Weights of a small mixture-of-experts language model, trained from scratch on English Wikipedia.
Experts: 64 experts in each of 13 layers, 32 GeGLU neurons an expert.
Below are experts of layer 8 (counted from 0) of a mixture-of-experts language model. Rows are named router (the router's row for the expert), gate (a neuron's input weights, with its number), up (a neuron's input weights, with its number) and show model dimensions 112-223. Each number is 128 + 24 x the weight over its row's rms, rounded and kept within 0 to 255. Numbers have three digits each.
After each expert's rows: "mostly gets" lists some tokens that are sent to it at least half of the time. This comes from a sample of Wikipedia text that the model never trained on.

# expert 63
router:106183162077141114087120141155179146107064119134119116110109103135122140099139135125184129119124094137146123148078154130140120098113164102103153110175094104091165132079112115111109100110125132106136159149144152114111118171122147109145129165110128113098145170141071089146145094119110154093135132166135151136124143133144111141119122134129
gate0:154119146099093119096134139154148089146102125102127134166134119153137114165126154108149198149152129158149080176160155168098111105074105115105135129097101153104149111130133138136124137125094157099137133138108111156073119159098130105126150176179095103098130159088110104101108127096118130130156144093119156134124136129107123111064115138125
up0:169129098119132110140177118166123147114174148163121179162126123166167127112084108130090135122116117078124171113134120127146164149158120126146155086150127176152134122164104121105144117146149130152130124106077107113146116129132138144165130130113162157115101143117138155150140102125114123150106130109152093081150094091119165110129123105103
mostly gets: " St", ".S", " G", " J", " T", " C"

# expert 21
router:136083137093094123130111121129146143154097155138173143148094110121105175120154110121154106064114108156136118167137155110145143138126134154161152129130140146198132129145130128138120114108142139156107116127124099142133135164143121156127120121121158121125135115148138116130119130122127164111191142151134110119128141112104143133117128209114
gate0:141186135096139178135127127163131151160113141141120136113114151057099093100083119111160120081151120188132147148168125155120115172143126122122177132138129142107124124134130145154135094097108081133127121132130105149096146134140117126158126143101147101184138156136067117122163120114115125089102116128118125132143105114110141133120108133171
up0:116083122140115170115149132114111134094121188136142139126138107105123153109101127111155110127119117119126145116115099084124131184151157105118113126152114099131143116133110106147097123104126151154140150117105135116151111113131066147107131107185078126127161149176127154096101110129130139162088129137105108111094167144165084107108132133096
mostly gets: "',", " and", "\",", ",\"", " Mike", "\";"

# expert 36
router:114159148123090134089150156148134127164100085134122087166117092122081133100131096120156166138134129139078170127098074121125124098153141135146075113141118117115166151141160108100126111125098088119137130141142146116108108150123144097116185151100092110140126121160122140104135129138122105159154143132132140140145097101135114113130109175121
gate0:108126126159123140132119122123121170104130090110126100157112130139113151129091098101149148116145124154124093138122079128170120157143111150140112113121116148125132168135165170088121138088122141176141125149152158152123102113094159124091161158086112082139132122131158110139072082129141125162124121096160108088144109142138140120152108130130
up0:118113165101167146134152119132119122156173129104126130101091120087090126104143104102115131170108141116126097110123154147120104107102143135106097110113184099118082132126124139112124125140136114074127169119142112118127119125124137114084078140180113135150119172104115159123164142149121118146116134162105152093131119126117075152117154078170
mostly gets: " Ch", " tr", " Bl", " sh", " ch", " fl"

# expert 29
router:128087069138105134117149116099116142101133131114156128136126163136167134191111118107134117140099099088168137155157070146161127125133115154137159167117157136123128140172106171127112119165102169130114111106109142156107089140105132093140125148143147091101119131096153139138127146126125154152158155103120124111113152134098117129182191118092
gate0:107127133170137119112130147067159146118113105140132177138119146090106142194096151152146121142099154143125152167147146117142169148109147155067086129087144151119117121145102126125116158164072131134101116084131132149074133139101114130115112162132109122155118076069102115128127125094149161152116092152103128143137138155185137108134104142070
up0:138125141135123089100129140128109146099128121104122134158115127132156094145123124134144112117107135103120141200138091131116141139137128157089166140106155108143131120152132110096130088174094142159105113115128123134073107111113106084131095102145145103121105132117128096120127152133100208119127178131106125140126137159104101111146128123093
mostly gets: "=", " North", " –;", " South", "\";", " Hong"

# expert 5
router:103148165087110117150146137145118135141093137085139134137115133128142149105129129164142136094137157146133154170107169112160131175121136152110111132146140087128143137140101097156189124089109108122149153141173158130108146146123163133133115114136091126147167121098165144097135108155109136102095177132118132118097140111142095122120091191134
gate0:102128139150126116156152134160141112084152128142153116175129123105141134122134128117119139140123133138123146139111128131133035148198154114149143139097172102163127149070138087119123105148098095090125120091153116115101156113127124105162126116113171111141077110124133090110075122140099110093147130129128135092124098127124142102141126129132
up0:124126165068094114093146127124123123094130138123103077129134086130147154078138149133143101125117147136111148120088105128152097093158150137103179155098202148149110088069133064163097111118147139085100154124175124130156110127119113133136100135178149124108123109142128098128114117119119087130114131163103134149099113124110117127156145083145
mostly gets: "az", "ić", "š", "ev", " Paul", "ș"

# expert 58
router:121090098075123141133102113090135114114126121130122114143115131146144134133133091135106128121117117170110153120166079124141141108146102108146170150117145133131094108143116152154112146104107173138113100070145108149122150165125123136101116140090126162123110127125097089141127139109108156106125155150128112109111133113113133118106139171117
gate0:102145088113113107154128132112112135127099136115125125143166124114104125127131126107135118134118104155119131115137113173126139124157086121119150135162176159112127185167146108139146110155118152125144098119175152108160132113102129103142077161131115144146153133126118125151115174143126164119155137124136139139175091144127147147088126146120
up0:101103149115152122117129150133134117107154106130126095140138149100131130129123149139088116129116113170133174157098119140134124123139099194100137121101118126098097149129183155137143153180104175093101140103176154123151107114153115084137092149122129141135160157126160141114100159134109133088103105149111160121178099155117144166089142162128
mostly gets: "',", " and", " they", " she", "\",", " he"

# expert 41
router:123140147045140162110120165137144142151118107113130119156150112153134154142138113167157169097142152130145152108127154123143133108099161115128160135167111120141152177117105117129124117131123129091170138132087124147163118153122158109109108138147129081124127182153136163131142154138125113100146114139102102146157110146087147174126122139108
gate0:126132127127132159116112133122125145130096115137124126140103124126139124138125133116138049136117116109125140098173130143146121128125138146176119136135157146137157128160163168152100154121121139107119143133104102146146132112140186086168169128079115108144100124111130147098103150122119114126107148157144096114130148085122104137145169104146
up0:139118149116130126136179110123144109101095124153077112113088155109126200126142101101126135131125170136170119135140099150121097136115142109112103124144152145096132116180114196118116106150098097150131116143118105122113093173106159135122072105139116105125140133079105088139134143132165126135130197154156130134150094119146124137083118087162
mostly gets: " San", " Sal", " Ol", " Mont", " Bel", " tr"

# expert 10
router:114140151156165149117146163149109145136167126083129140142120107115143149167131116120141176138194113131156129145147118077130146163117125133152142167137133124117179079159134126083105114072103116081171126154127159171121122130124156104100118129109144155101147136143146131127125105171094171147114129147131106094105104148109105161142122125116
gate0:159134157158157150142157137127125107124147154106154131151090130111073151107135101139106132129148099128137092127139102115107138146139147105061148166119143148105124111106135134156098150102093105148110114112156134175127131110124122169132079109144104078130169145169157096134097140172131176140146092108113135128111144152111140116130093115089
up0:138168126098125128141138189103158155100107143150107154171109107115109101147098125117127090124120145152135119119171135096124145157132133109166160113121139105117128101130120107071086120098124142138102088140165100160156177116143129153126132089135126137102135162129159131123106135149114140125146143135150108136132154110120115162104126119116
mostly gets: " Bur", "Al", " Har", " Mat", " Label", " Ang"